From a checkpoint of a small mixture-of-experts model trained on Wikipedia.
Size: 11 layers, width 128, vocabulary 2048, 11.7M parameters.
Below are experts of layer 6 (counted from 0) of a mixture-of-experts language model. Rows are named router (the router's row for the expert), up (a neuron's input weights, with its number), down (a neuron's output weights, with its number) and show model dimensions 0-127. Each number is 128 + 32 x the weight over its row's rms, rounded and kept within 0 to 255. Numbers have three digits each.
After each expert's rows: a language model's description of what the expert responds to. This comes from a sample of Wikipedia text that the model never trained on.

# expert 27
router:089103106153135107134193164124139111127177151119126130176103151125057141173122124089063115156148132136171073149073132152091161174126138172103146144086151134178064126160097125197092106089078160178117089164132098122176132104119137153177181137181139162181135112082110125079089165124102148087122126132102109126152139060139131196094131156136107104142096160173122068059118114115118142123130
up55:133194140105143100162181112156181159077142113073124104148132147143133106121147077149124108119102077119134149141146125102118142166107093159190139131179120102122120166059115112126098086105126090155107104176113167127081161133196154150155116162137133059118089154123141178166175131125098144207144170074189167081146130163103123109086134084115088138047153125074114146113124160112138119053118
down55:045128163153082127178077203102191114127116082118163156061147181155193147120163111074112115115126152151132136122128109134128118166179142111088148131120113091083153123087126114100124160128145126105181141171146087117161158139143057163097188096145153091092135126124106148137133149147156096146142094080157117149102133104205130092106136119163087149121183058117044132121121117105137167115166
up56:134104140112030144111129101116107106126112050141165191172099069069096181099130094133093107090117170165154104067155132143149179078151115083108145130178142102134127126154121140097118142134169096135107168121164098176102132086144130158123136109156159160107099117118122112168176103207193081110113117168187135125135127110126074146154137106154202092087172080158150118117154131154113166121136
down56:147164129206099202168105146122133114120058116112108158086182132208112117133112127150152120110112125096116153069095151174141062123134111136110183177130072118078108128156174130153135105126166119107112136117109171103040151157156075096110149072181130162147128134111155112092076193171121163145121083180087108124131092072105200162101163112121107122133136143131146134149126094122145137107120
up57:085095088130068161152120092146061177063130119188106172124142167102134105129140169133140144127086150075135095080106120143188171126143139114139154152119172113171148162109112089111126157081109142104187110155171094117112220093153070138136089128128070148095167177155155122162131144156138113134190109095074130079110111142094137147146201174091153102094156143133084131091096127155143126145095
down57:168134143118211162185065113096139117172117150175172141137155100131167163137065109109094127136128117093074111127144128100173099111116176077151174132093148191088161104130145097118122099165127130113075164043132169123063100143122160134162092130089142097192165106140099159037139122098123137145187119119122111167112100111107080139139100086142148159127139110101110104142130126172106086188145
up58:132124120129205111149112128139135121091097141136155119138124146103155071095144108117207113168151133080105109144123191105139183124145173120198147170054096084110176121077091148142126129097094075153089102095088135194094156133099105136122082132085090115189108148128069122138153111125124144171074169122123184157112129172164134164176078182112155191101099089119152091121126116114134135166109
down58:120159117130144100164068121141122143155112064176160132121082188140171105082095145102123128107124163123111112188205106173104074109162100119097123165174134145134068122160100121134152077143174162134152117112179149224144127073160140182130116128145109151084133154185073125111108122086147086065114124083157062052112099140092187104139148098100144145121173134124135129135145156119117117117124
up59:150146070122090172110108088151109104172088164095170074083107159152145140108157102151119073141056114096146114121119164098173108150112090160136071122099092144097126123168086194134167133066080118119134138136113101166110108133141109158145174194147128144059195164113144132167174182148069093104142156140164134138154163126151125173134100141097179137077114172122069109155115090174125134092110
down59:172127131093119136134126147130121130147123140129154138113086142068130154152121096082105155158113115185078173148090108109202123163169162068118131169135138089142101149079122120178065100130144138104053081149108166134111154147129077139175132142069133122135161098114040200074137190117131114068186112098159128142141105115074083133117104122114194107103174159133128127117146196119152129153142
up60:198121139137206113097123136167146155133149090100215082116127162146195112174128105126163149125081121156097123118116139142146122127109209122085137119147150130118128111117147160109152135104107170111132141067117141114086121195142103121156132102061113085194161129148128136103191091165113155150041167078073165099100071157130105151114146126079129136109181120097108138123118112083169180094126
down60:133125135120117119135145156100135136160121156117066190195139125146131122129130175147125074122120095087146173209079134173064133126096155118152107105157114090130098111103128136054180176167107139129175168114102159074143145115086165122073114153173093137130122183084100168155044128112156106077131124127108135160113110113211132125160124113169125085174094139117096126103202145098108111094096
up61:103124177135114136144134124180085199097114173151176110152103148086187123080079121159119145084117154140104161119104098129092140081131214158148127143139110163124198156091160117142156110136095095129111107093081153092121189168130141171128126155132120084152174149163085107097168119116125090105103054157101097077156111143148083138125188161129124173146129167139116096121114055195139086153094
down61:102127178137153138128169107126119089157131119145040085168135055069103113165122192129131146127124129150118162114097140130075130109088179176094047089157133097167166078155119140081100144143124123102162103160140169147071178127139157133159123111123160107155122161158139127133075074157144127126171138095112083135082133103095147109215158099187199121157151139128121094144133147105062146105122
up62:143081123128152174125140087139116145108111162113176180127137161137171126064160117099109133162117136123127131100148092135068161160178081106149169166097097124109178141108129170144173113099099130136095126127117098138089134137150145120128174116117134108083137147102079071127146126157159147140099063070182057078072210162221120144124178112093131150109134140115153109094150075117143051175122
down62:143134086144126169118128107173071114183127116100200112067098154112104144155126137061100197071113146062175200107125140087108159096152150103140094175164084073123161105138113109154102192093105155135116088090143134131121170108183102136152126111151154152107124171115126136139126198102155125082103114183105151060076132148104104102089141138189145142165139145158130112113142126146137139172078
It responds to: Dashes, decimal points and commas inside numbers, dates, scores and coordinates, such as 57.470526, April 28–May 12, 3–1–0.

# expert 18
router:188136111141147122160197120064162059108123130088086141116072084126169153106144052084163076164139176180104095147114142148155101131136131177127142189120174153131086102127144158178133136130115127079161140109141090098094070084132100134160150143109126151143152128134173143113150150086155158103164122167094173082108160145060187105125099131101141150116083164165114124160130152101129205099160
up1:117126166112151111076180136139126088180088118102108171152180129109116145181133114138104134034086153142142158110127121155094183122136100093152094153196085124120152060146149151142143095059143161143169095126138138160127130146146185082144075120102191064082106148148097098090168132121106124096104135088151188098107137176150154102161102170151132122144098110106073148074139170109157142135187
down1:143213083097103175131145120157167178082109155069145065121120121080119122119108120137106165169066180153117113182215097168118141125085135141163150111093141090065105115124134072117110178139094138081119100093156110149095191163128119127104114170146141103150143120200069133151129129097119154144128131137105079162115145088116160107129107123181097127088097183131190094188128139130143118106124
up2:173107152091133122116121118138150126109073081112081191166159094123173127140162063121088155127160089113172130122133158154084145084087083129145111176088092080137202128144101125098083108128168089135157103191201131160121102089083146114069162133133093145060110163138126115141141060145132115124148104102110166140158212123100175122163162148193126161112149104138110135093096148158154090135121
down2:152141130113107102135093149123084106150146160144172132165117160112100116177081142094135086164113139152155160141095113123108177049152161103091164104066155116112087139114203085144135124119180113174073142082082120124152112199123114046096188152130138122137126141117161136134087079129095150119093161163148094133088111148119086128087120179167108160119181156077139118123127104144179065171192
up3:078076157129107131179146124101133120121134104158127126223118096116043100058101164173093120121080134141139047124173144162150106170099162140158104166135184090133108091137178158115127097106140106063152115116086105128132148132101092135129132189166103099178114129068112141116121117144150144163118142136152119118172080131133124117108100082198151159164173141094142165147113076097165169151182
down3:146110139147146204110051122096102134128076102119120178118152146156206151167061138123142126124101153065145147053133142089125122141156111150154125132093148123152131133158106141147150150137094128136170103114166135106116143146098125086080139145040134138164140112173204112172113160078077066113142146161157114098109153111124161131115164161131090117173090059130054149135155106156183124076136
up4:119117127162058113082156159106129133140119118069165112108154148069097116176133130189143099098122126171129115111121088153161195164197102137103101091131111104100138113101145140061075131122095117121139139153151116133126158145123133103113158203095152123100106179106181080144158137129137116138108077130127057138115137063186106185113126138093126129181203159040106134098096152147165150161087
down4:141157144135089169137197116198145178131143150181106131097149182148109141094125057093080183103132087087162147142095134109091138122081139069149169141073142139115099151183129121093092128132119188122086125118079098103127149167121145096107120085106184134074137141091159207096117102168132105121156110077110127126132112128139200139135150151146075139102137154160063133161096116173125067114162
up5:138097152151189128163116117145107171170164080150171058162113169121141163126112123155127138131141114116135123089122086123146135171146128156121133164120120143139159040182140110140107160112106087140131112105134140144113152108173107118079125160135172166101165151106065091172116048110036047148086129126139140157067155162160095072126168118104120062121107112174125110186172092102162116105131
down5:131109080058145092125126131137130106154176177127150145157140176125180121058140182102123099128158168082109120137123154072102084084109209172143166146087118121096138154095121115149149112133119138132168145119142067218150091148150145095135141124111144148098104091149105088127152106198075147169113114172121132139067101121114116105156147099127151150136090148036167109154114126174077195116121
up6:121125121161102115132162117078156131121075088099140152112086153148134093156177116154129148032177105129086133114144127212154126103147103109115121147199088088130169167143136094120138058146198077162172126117107114099122145104210080143126171118144158172111094161154097091085105156158103117132110139150149147131173104176098107174160111055158119120111131114128123130140105113111171068187105
down6:128130076094141162090099141106121138149125158180116099151167123112124161134100115121093117210099147154167115091160150049102116071173114127104111077130191075096057127059144143067108073169140154184148167143119175146102117148096148162138098157061105117196145109104148150127086098135180129099125109078142172156105109116150143131139177148171161125098157144154164130118164129134070147140156
up7:075105114079109128165160070149121151131140153186131137129108119096146111126153124156091130143131106108191062102109108087144113145170139105147127107158131170112082139115112090067034176169154122086125145099124191161152168109126103128125085170088105113140111221138163113144148090136153127209110145125144135140078082118088102122136115079180120143177146153184088153182087133109103164158152
down7:118044152104123097129133169113121106168130120152114120136093144178139121120124202161168131111125151104127157145161150156175115140071175188095091188078124063125115108122147133092193103121141123148117108125127076116115165118096172183146123120154158112179079141134085182138137137159080105104119134114131111105183122149137087103109213120113140071154149150092120036081100149132151113055123
up8:091124158143094106135112139066088173078098156183148181125112139098156170139164141136118106162128150117142038210109153182161154175147125153108127102150149153097105135132100112119085117110174158155112173172151175144131090118124052155143086080126137117158080173098138152116107112116144143156078136079123130094155084096126091179135111117159153192161140093076134155152062116119152194113154
down8:135193131088144150114104106175159128080120104111154136151104100137122109102135148088088131141131118113108169144123123122160158159132117133157053128099112059163187184140095119092100104134118100221116090167098111078189160133164155138142052092165154101112121134197079135118126130136136110116080137157095095145140129197128095107133130164196168113109096146103101088127201205135146137133095
It responds to: A bare space before numbers or words, as in more than 70%, and mid-word stem pieces such as southeastern, vinyl, establishment.

# expert 31
router:139140089164121116104135168188182050169106124095104056129061149144158123135133095102103120097157116176073147090129196123114133103113060112177115161170154058131157156141196136110110096097087149119100115159082172154172206129181090100087136149131157140107178119131162126146142145128104100141124115184090123102170106075094140102120138126114098075148125131131119129103062131143123166114117
up0:067089158139136061121077122120076136164220139138119149142145077129113077156074121091163116103104124125104154170087144151138166179136081099151109129159101159118079135085116160092108142160076125127226102136148091173118129126162103078162124144120189148120138103110151118167098098134162128133153191187128125100110131127087165170130089139161131206122150129080102143111095137115145182109159
down0:106133137132171117111123113088148160109141175070130109168098150148105139068142113086139120119124156127192085161096104126150132075106116169093180182132127120106147164124142106159166080099120185117073139125121097098114114139129167185156129132137056161192096125091125112062139126163219089143124141082169118135175143153096111167128140123125108111181143092158151150123154137127102140092007
up1:140117067185137123139129126133169085101169059167123103159115153140080114153207080140153110101059147115226124120114150092144120149146096121159180062078145148111173142125100165138131175089129174138134123164065109178075122134071137118128124162120154134090130126104142088154177066190135123116142110131133118087148153090155112152167157125162171144051150105105142151106119101098149130139119
down1:097113116195116093179100079096174154123092098122073137169065162134095073170175127120153172125166114126119109157129071127144173149097175134176098180135152163181179145170213103142092120144122076139129111148144073183151148114148122083195138107078118173127125125139081097146143152149144106103110183136094097140146088130080099093099154123148132116114096121143118124112095173101117127085186
up2:111154112177133091152117116089103090151143170203107128152128125135089068098121148098140130146109108118144093065178152143107181095126169119128201112140163122134129152131138180136119102103141153126124125086142179168069135127193135128127118094107148098134141214152125065136149208141142117148101105088123119067117186094117135124088193121136141117103123070146122094133162096098091187131038
down2:114120198106103124148118103105202149049098100114054131120121131110145202157147156080121101119164115116160134129114097101068112143140145131122096099087111110133150095103117061139169088148142133108177211156157100078187071162073134132175139101147095128095142115101093167126134171124128115093127153113161112101072123155149154145148097109113145178150183148171148133103087158127134124168203
up3:095108104159148185148161066110076106064170156172177100109117122163140137166106125124128035128093199128124096130140090152128114181165100107148112105148118107149171172140145106201130172188174162163118098141129126113124119143129160093175101099104167108134145102114169137104143130150127157157072209106146143087099103116075084109146167104087105179101105138119100151108100161090141092160081
down3:130154131098156144094135156108101048163109135135126056118114143107159120190158083139121097154120094135130105172124163070178140114123119155070119101135123136128143086200171101126139121109076120147078082153101154181117159105117161131184107135121142139075138107142110109059180158175147061099201095168174140187094192121122105144146141102163125153125174111082132090165090099111139161121098
up4:184096129170090150108070171109190139097065128135125154075077159139139212173111157171135044102182089079109117140134115161136172140124160082113170101101144149137113085103133168146146085172121120106118169114096142086104154210115119155102141070145113064146132093097124142117109132111088175157089167109098178137127152156114111138169149116129130186081167146137113128175143113138114121155115
down4:144099131097148098145155127139136155155158131145113135079171125112047100161146138134124116134082178143148133111140148139114102133138158128122124109118095087138191091154134093073104103126117114106126162108143113068148102069102247079158119217111075141158142139116065190088065134167185127110128120141108074146110147139149147123099109150154144150149089094185067111126183095176121127145154
up5:099100142101117078141138131125143080152145138137211176144108151135108088172123121075157096091137132085180161133104177123144132128154123125116104147154104121099117148093135143083110078128102180127115152083085116102151128172105158177146195122096169133084112119116145130179109073100136093152049188078130156074151104112159098125138088141143077126075159102146099107060189182123122143202151
down5:172127114167134176117164142123141175163129143117029181149138071135160165096131152192077136134173133107122097177098085166130141162149159113079133121087128090131122115128067151140131120121097124138110201042153096128154121083136091135114098115105105124149118146164127129104178122147092161103103083109177069125089133106154153119112192121161171195069103116118190091164132123135135114079148
up6:099102171072109173135112131119158162074112122157118139193156149115111196061107109128111160103155146118178127097093161032119129177110133100123131163171112184097148084116144161169137143114104156142104126155121120159133158051108151111060115080136103051100152172136113073134137153104119154100154161126153169159082130133154114112174169109165089095170106125163114106122165116162063173133122
down6:120075162165124149125141109173105110139165109164192097103149088119153162128106149127141135158157134164123110192085183150096111210126108056092114121090139096152161108132135129118188111117173157110091139143120044088132121167138159066134133109121140114141146113083123181172118091145173125152115110134109180156086120079084163065119147167098141138108180060085163166158139114134132072086151
up7:134066118137110132129155144075156139106181191086183165204150145064111141127199103117171158128149132075195137116122121157173086115137128137177171127059132085143198096122112103140141101144119120166153160099173088174132132118145124078113178152081151096085102153114115103114155122131096090154152151141133106127080095110132121155079088105162163120145141110047142125051120126130103150144112
down7:165163096128144104107171114116123235135120118158081046161102066151171066102092078121106089116174150148123129151083140190084161112122112128138132151112171111177144125123117098149129126168099092081131111173146081133146064119141135143102138195187094088144165123150091067117138164087141149179136154148115119096138123076129078127151100129139160163140132111128156106156092193148138124155080
It responds to: Word-piece endings like und, and, end, ll, ff, mb, cc, especially sound after so-.

# expert 2
router:160148093214133131126110185101117121073072155182131102177152183083138080118157051134113168102176155104098089125139087164132142128173126160114097092116124115174125138102110126111095057126158126128205143116141082086120142156098123199148148161035113176134149168163123113127101149115131107118117090091157128089140104095073126136136147110185147139114135117121165083144112093102119175103155
up1:128117095121134079094185120156164181114179166063163135090126140108176129110173162120128136157135131116132092093102115121136121122147127147158169105100122181080134171198129140104089140188098122093120142162153129110118168076090150101131073085145194102114093120187117129133120126121012111168145126115144102153128173091091056087119089151113127106150095135132121097130197115079124186146153
down1:121134153126162085117137125135124114092100133148179176118110155185127084113154104136159135138140113182063187126179114093128170103111147142101164088088104135101165124111127166106111198115231157178161090121135116078118130122120133122146140152174111126099092169132111109123105123078120113135062117182122202145104030124110183072080089174112142101131098105147150095097155106163134146091135
up2:165101159119117185139116166088156133253122085132103178110126133127167136117137090141165144164071084138125098131112164131111126089129098163186152221125077100126092130194100090124093077163161149111164100114074084142115101076153141131138145148150142129139106123175111150081153176135117136147117156132145133110138141107125127183136054123102099064065170094116131141104135159093147095130125
down2:130154152163146165144102143061101163094126156149126127182157086169091111149100098085110064118075139146143112132071163146125166094122098098179155120179122114148103069158197080105096142092115096113088161043165163091089118088131164129112079128161114135165134176137151150140077104165136113075159135130134158083136098160093099165120155123111179190169163110178107097141133085136165156136115
up3:156143135086125060095091129103158145150156108118128165081105163154119125061097160146088036146134141156122141133082070121110203128114101102146131124115126153131105189159096152137170136129129142107132147105122163156127163200066132121127095131100161109072165153148164099188133171097148115127146091109119180077100175067114098148137164182125082182114047163119104142126158104112154126168121
down3:114141133089101149090165122171124127068126093168117158164049147102125138126071100167127110138126140131126083129120125092091148077138169140160125152110115056083114034109145101106160056152135123141085122126153144194168131140108116125127150140180188183087140154126153137116198125139113163161146069095154124158169196126118075143121168125100154117090166098068134175139100103115115083159117
up4:076146140176097129138144121117127105108096137089127109151125103145098174233123212135108104153122129044142143134171148171118185154124094124121120086174115169111123138086107156170159152116139153086138161060146138110150098172067161080122117109164147089206119084120084100152126140119070124163129112097140113125152103122171127148143102195109118110143136097066141099101160093125121156110203
down4:139137167104127106138139209112159142154175117136114153134117143137137172067091120114111159139100135194143132130085105159079116077120123109080104187150106073194096049203167095115114125117102105134068095130076134135129169089150184115116134125134169079056150149129135113131126117187126156151096155109100160085101155082102133124118094160092118157186136114170120167118167185179134104159118
up5:083166145144078144138118146113134090088185145102144109112131130069108094118155143126182099129162094131165188151161051085170139109164163122101115110092106160126190146247149196123089090104138126071131130107114152125128117130127153105119139147105142101089089139125057092116122123099092166161127104146110130167114080173092132139174118186129082172211134146118090144144163131124149133120168
down5:146086147114150140128158095109097162170098050133134140090133098135150167135150142095071156144133088135148222154146155185126130163110121075104085167163170155131221089075089093128136177122125147159136142141153111114151103118142118120170134072127145095161165122131176132152181090142137127130122082116176112114111146123122096151141130116120133135086061060074153099051118100188079155130119
up6:166101110112106115135125155114208130155139146082170184141161157105138173108136114144177101115131099121155108174118041125128173084085161121160103128093082118109141145175132153111103116132139210113133155163120189156139132069071104095151159139151113138163140145041120166142135151069062087127117141138140148081112138122129135078064159136093082154039106088141151148134146121120102132146158
down6:153162145121133147142161127154136134157087109074129119075124093106091186142065149129120107122119107137117125155077195083065100117098100077124132129165128135142149128142142124159136141153104088060074094095147118161200136148138092059114128155112189084105124177138080132164142205193129099159197138142127096134157129135138112048120123148163107145099181194146122146109150142143110066134108
up7:102092146181103151142066137147111126176134094095108116054191096144084144127113118166093136066154155091136135159113132079154180084143153082129157139105160121108107097161172156075140176095136092116224128180080122132160115172115140103091117108126165156109137079085109113191163153114145087099153115163116119131105027124150133149138128146126142148095102100126082142152103208145119121121142
down7:105117134134090184131129129094177161110164115098116167159059107105142111118103077081117156155089098082218111154122160128179177097150149135117082136135115142100166093131154095181135064160139138156161112094159164095099124102121090170095058120134144076154159118158097145126137104165121082119133130094150092012106199154100135096157165135121140173129158128155142102139119168128103154130088
up8:103134188097184106144089103154162077178139130125146202077127210135087126110147129096139150131112035088120130152142131167138089128157065114119092146159117143091141166141117145103099101060158143083101111153152184148094136121165174121082166136115096134151161142131097129101155094087168171089161115112139160088139046140152134140117103111124164161099088066108120142145101163144127150185164
down8:160073097133061116121187106174090130072131088172145104105082169093156081122113163119090090102096116084160078113098155101127135161103155145106142189155087120107131137176159096086123161095117152113152119142142126108149121147136139103120141140079205144099150046133090139089142143088156147088109134128141119161132170138130173094135134183084184148122181144142105135132139200089158219109153
It responds to: Middle word pieces like ic, ut, it, ult and ct inside Latinate words (artif-ic-ial, diff-ic-ult, ne-ut-ral), plus table pipes and line breaks.

# expert 37
router:053060139141122156174085134085109115187118128093126160184147114165121124161135182118102143094116140150128124110118127138102145096185148148129128142120109166175129149130102152090150170112087128138116101178143131029166074130158121120225145144114171127215062210118153119126137161117120124126138130118095095132096130143112121115178167094146108114156095194136156138098139166095124089182122
up1:088167189117081152104066157192149128150192148170183124149128125145090079103085083117141112132089172137119096184186098104124108120148138090129055161168161122103123125123130157122101102078085135084102141132124099161140146125093102122162155135168109154175116145110129173135106129148110086085179108111169116086154094152129154140122110083111126098132098020062118100113140113130157170127192
down1:131143134136179069111097092091131088148114120091100161146131093116160167168100151127152086111158088153145098111113098148155142103142131123110174098204081152118101105099111074155180206185144087118059110148149180157211138149176141092111165121094132118151071101126158119118095141094120110144130144153141126190162129130187126092129082139125062145126079175119116148140133116080119152202087
up2:103145131142160141131160157140105126152214140215108159143108157171080131102106139107118143121125108119161092184161069150166103097103113186133142109128154142113143119118171091084116121126094057135117128115107092177111146180193136133127070132159056115108122138132101136160105076199088093194154089107108163118169119101056135123105169125152195123118140103140099106155117092148070141114086
down2:131130175097102130113162084151168164125136093134153149154074142107146113082142162120154167121096118133142127149080149178117123126139119151136160133145121139163061129096144150126178120097080112101108088153139116215195091190129134122158067072121136135169161184045082186082157077094111100125152146146129100123158122108151085117156091125120198075063097095128132113137097088165145098093156
up3:147164114091168142107137152110141146153168127151160137080170197172128169131102135119177112100150080146131147128188107208103117157096089126135141088204136066133134102111119093106106114126081139089144085178090142141166091130121138148120140114114172162112107143136133182131111131115128154093109145067169120106173114122156066124123100140107090216086135123082069105090136185069078174115085
down3:146134072177204134115099116152112140102092103125103072125121083105129144146126132162106144142142153186140105128111099101176092114136149155125144082061092140127098120144141124164133123092113098153117222066167137131096172161110133145149147093117086146131148119133138060137123144109155100137115164171158064139060147113106143153076114136125176065218185151111159168163165057099134100115138
up4:143117174176205078132102142090130101073161148129140139131120087202122208072090093194115066165116132125128138137124128113149176140126080125122112093111139136129097116118194080103160107068130163149118148100107125124159130142036094147092166170134140126119182119183087165108172114105092110046163124118147154117103145158131092123127148120157149112152141101153139085127177149195108130116139
down4:140169107107108107122145145130078116160110090154121116159114166111174149182129161124132151072174128053129135170105133156116100164113131169174053105142131034140129208121085163115132138162126132108183124189168112101144154126184144069155103122117058153150135084101142103109116092148114095096121139132110130127094127146125112147117133114071144202122161186153129167084183127112063097092103
up5:119103082132179150159162085199138142135065100163098145146114145172049093080124097146127137181138148145106105171126104141060142110123148161150134140121133080039116074080132121109152149109130149104104150177130138132194131126110120107135119129128102155155103152097069193094092105167187109136120103168117086125161089113139124122108129142099065065139114113119153191200124088174089113126141
down5:130161141149128125119076152098120123078146146110116123067126132143228123181099144111116091081134117154162084165113144156127171092116134103164129142114121123095116135119129152128118087138148115149169142106106139164069153088153135137165110060176152140088119152095194122116069172133169064163098174104194208129128132095122114150180188107154127153126119063156069079097143088124154083095117
up6:143171179089081146122097108131106127103166108109182169163132168102153144085112140166102082119127132135199111115166124080103157116139072146108112178068114067125085155093186170086145098144153126189150162077096114144106102148142080171147134149134086075142112127133201118144137127203142176181138100092091153096190147148153115112151115080111136110138122148126093116089162139082189134137101
down6:131122051200172167160169122111133126113182145115108150112082081109047182061160087106159153089136091118148164145116140141080051174126135075116069149091153158178154161158107117099097134125131129123091116091113150104109113123132087135145144093150141141124132152087108183140122128230096110102154119146095164130100139123123149176145110108168154156112059106177172120137128110124112145121180
up7:101134106082203135148121119155196133104133112114135141183155173177062139104083111125151153113082149129147108154149143056106135130081160116135099148116132128077216128163128125114046179163091184112106124123188153119078097108134163155163134125120135093114163119114149135086158111149154065163117112195142110077177133058104079108175147184113135095133127120105132143152140136086125149103100
down7:139155140109044127130093163147152139122124104128084073075117125188198137145111127123103093205195108147113148108109125207162067114155131100090155137135118139134074143059112105122189138073137112137144166104085129153139198098139108154083123160117085113123136126147126109129134159140153152168077150103134165209099130122125141158132111151177131080154111122184099108068134150150119077086141
up8:185160172171123128056146144163071171152132120092137193123116102087079108143152139152149142120179127129151104106092107084128141185107156119055109134076095128120124071140139107105134055210170138144198077143152080134117168111143166136113143146085109124121196122053144128099157136136109126138097163178090122136130081146179107165124162125143110163168128091117103150126127100063119118104119
down8:119127121128203128160132110103101142142119135151150115162146125201101178015139133168142142124101134130105136118151179154115132125106150188098113059143179143118075130109125106132086086140104132093079152104169097074163129104080062132091114159194090159123132130202115174109155092152137176135173112106141132053107200111103130126109112147098153083068134118122184125142128118146139125144136
It responds to: Joining and verbal function words mid-sentence, such as and, was, is, or, had, not, plus -ly endings and often.

# expert 63
router:131123153159106179128185142161161132175136132104108142079157104101136061142131056152066170162167135094171076103179082168162142143131141178209203088134104120121121095118116099175077141094178141157147127116126110178109133139163118093121069178112089156120140127148174107140128155093128052110125134158149079100121191178133119132103107111141108129145106096127107143162061155162154130126123
up2:155153145168168154139115054164114076131124102101125147116046153168128134151156109151163141101137138197183145104134101163158171166102120116129127151153116092105195170137158125102151148142082072145107182178124129209132146099164155093121117127077139133120081150114070112108132046104135133112088139134164143148077066132110140124145083066182097141141157162111105109093133150056113131148105
down2:105074120021125130112136136144095081124100154149147102111116139136139189109119152157145134079096131102170149191131110099063080160161126106093116132085181175137133198125118139183124089193106141146075108138100125136104132106157130120088108108172162162083209123120157127104120137101128148134106196114153153143152177091123108144147184084120107108149154089105066107113135096166185143176126
up3:091130101123128104102156103112064144151124149127125098103178156123111131082128176084162092093125111137103132046075149195103202134155128112178096160088104131172082146177151161128100109121134128132156106175117128122129134101113128099131098115139093119120113129133127121062146132142143079154141165124143172027119090134131184150151080199146207157108124102159125115126106107162072204125177
down3:138091129136136073123110157124116106082072150132142154173137083046168115152173070123087126130125182152151085106098101131164159134115110185102204123143101174109091078159183103093130113122110167140117123136106138196165150131147118102152148130145092203073073107127075124149192120094155110147099102121139128075126173148139123106130179133177221139106129128148117132135131125094087117076106
up4:144165082122210126185094139113124116091134123200130118142129150159167094097077067153086100153073147143120148148154124109069134112166153181142093189160144098142118139168140121136130176153114100114088140113078073126182101115137157118111095117136161104091181190149073122101145114136140138055120164080124110104167139117155071096138167050130103155153134102147081106167174102131140172126153
down4:114149149084097170139122081157069143146131087105167076119078115109086157135101164162135120083142131141116129100056152178142143101123115120119103120177186086118170104100112182123107153084123172143180183124130121120127138143152044136110127156138116130172084151160084091065154109101127155127108080065131194146179141193132129157202105159117083146120136154101159132127109077103109181148155
up5:146129138100126102114145126120115113168142062168105147125118148120093169117164124148115121131159132167138168074141114077117047038103211122078137133144159129152143128107116134130109150104115144126106162122196074113169162127126125113103093117119149082095135144211080093038159173210096123088113136142151131173152136117072139129133191136135132097154067191107156122107147138099167125148119
down5:137150139136111106104104121099113129072138196138127083113113131097132108138129118108166109124129083144145182120134127117142146154131140163149164167107076089183115109118110089146141122092122142240124140093109127091083087081099160208120156139113055092124092191139193123081145059131142120136131141121117148103104129136141245126144103086112158191091171154180158141142153094133108115134117
up6:118023139101145101135167166150118113115172165107132119123173135151115109114169093156107119172098163176116128104094125078139125117098129137101101132176138160127160119129101088146136167163165155107076211126152082124131152154123108118184199126096176148092134176110099152109102175115107137158131181085122135074117137098090136190164109095044136148095174150151123055097118152095161081141127
down6:127158118139177106139167130139110134153074117162080069096107101082158152110107083100124111134093176094146083204150176178117151134134149154108099128116127079093142099172165113070142110150119156114150076187091095194156126177087134152149156141093171123185121141149100164139147144128101140109154160118126073120088059175115117147117137150128163084116047186115162128182107091112104079113156
up7:123075125126139126188117127064101185132160148129168099130111112116134107150091145115130094142134163114106155130128158114116123186120047091165083129172091142128073142116145175113092109116115100105163141170155150168178100021098140075126097112101114140219144145181145156117146120182186105143097210111106146142061144119072118078132133109150089146148129135126084127165116102138161149118134
down7:146095083165146146098117128125133110109103139079118153157153116110129158076151095093150139169161100134165144138089148086164161135126129063132089131086146081201149124158076091143166132119101090137106123123117111117134169216174142096149077128076150035096111116095092181064114132085128114124158162135138206138161134127111123158118162142094156095145125182078118158081208138103151137157133
up8:116128119162137118133110119148140150120157132105101128186073118131112176120101112124132099162124045136179085135112098141103154140197143071126104134149071143156147093142135109153055077075156171166146151096065108208161140106170182087083130161095180099092141177159022078120159160134112135117128146090118115129136148118152151166151070136147123073155125145117111159116129170121168114119117
down8:132156079139147116133176072121112166142085144162200162164101094159172100106117190110073133118113183105116141127072126185089139134097117121145098116167096173181125128091106144179092149089150124105064133151077127141124140155146056128107128102162098120101144117113153102114113094113104185192100117102154151121159146144112192094037142179106131158130149087113085169171184107120160120139120
up9:092178122135139109151105112135104089130071121172125159149111118151143139065171145077149145159154155145122104075131142096094144149081078125156139187125096161153114127110119161085136147108097106142168050145159092093112104122169147170208112195133150069122167178151077184149145134085094083129166099109143131115126135098105121097138167142100144121051150084204090123121155096138058142145100
down9:122088180088129138142143131161165093139124162116131134146149152065116165136157115132175073130064175145129133134081056096150110142122144128086127159179167191228148115163148106111167178154087136111078110162141120102057176094085117133120091158114117134171118093084123131141149138125126152142085119091094132209093121137117143121124131061139078114119099146171086121100125140119161214131147
It responds to: Inner pieces of Latin-derived words, such as s-im-ilar, max-im-um, cens-us, al-ip-hatic, trans-port-ing.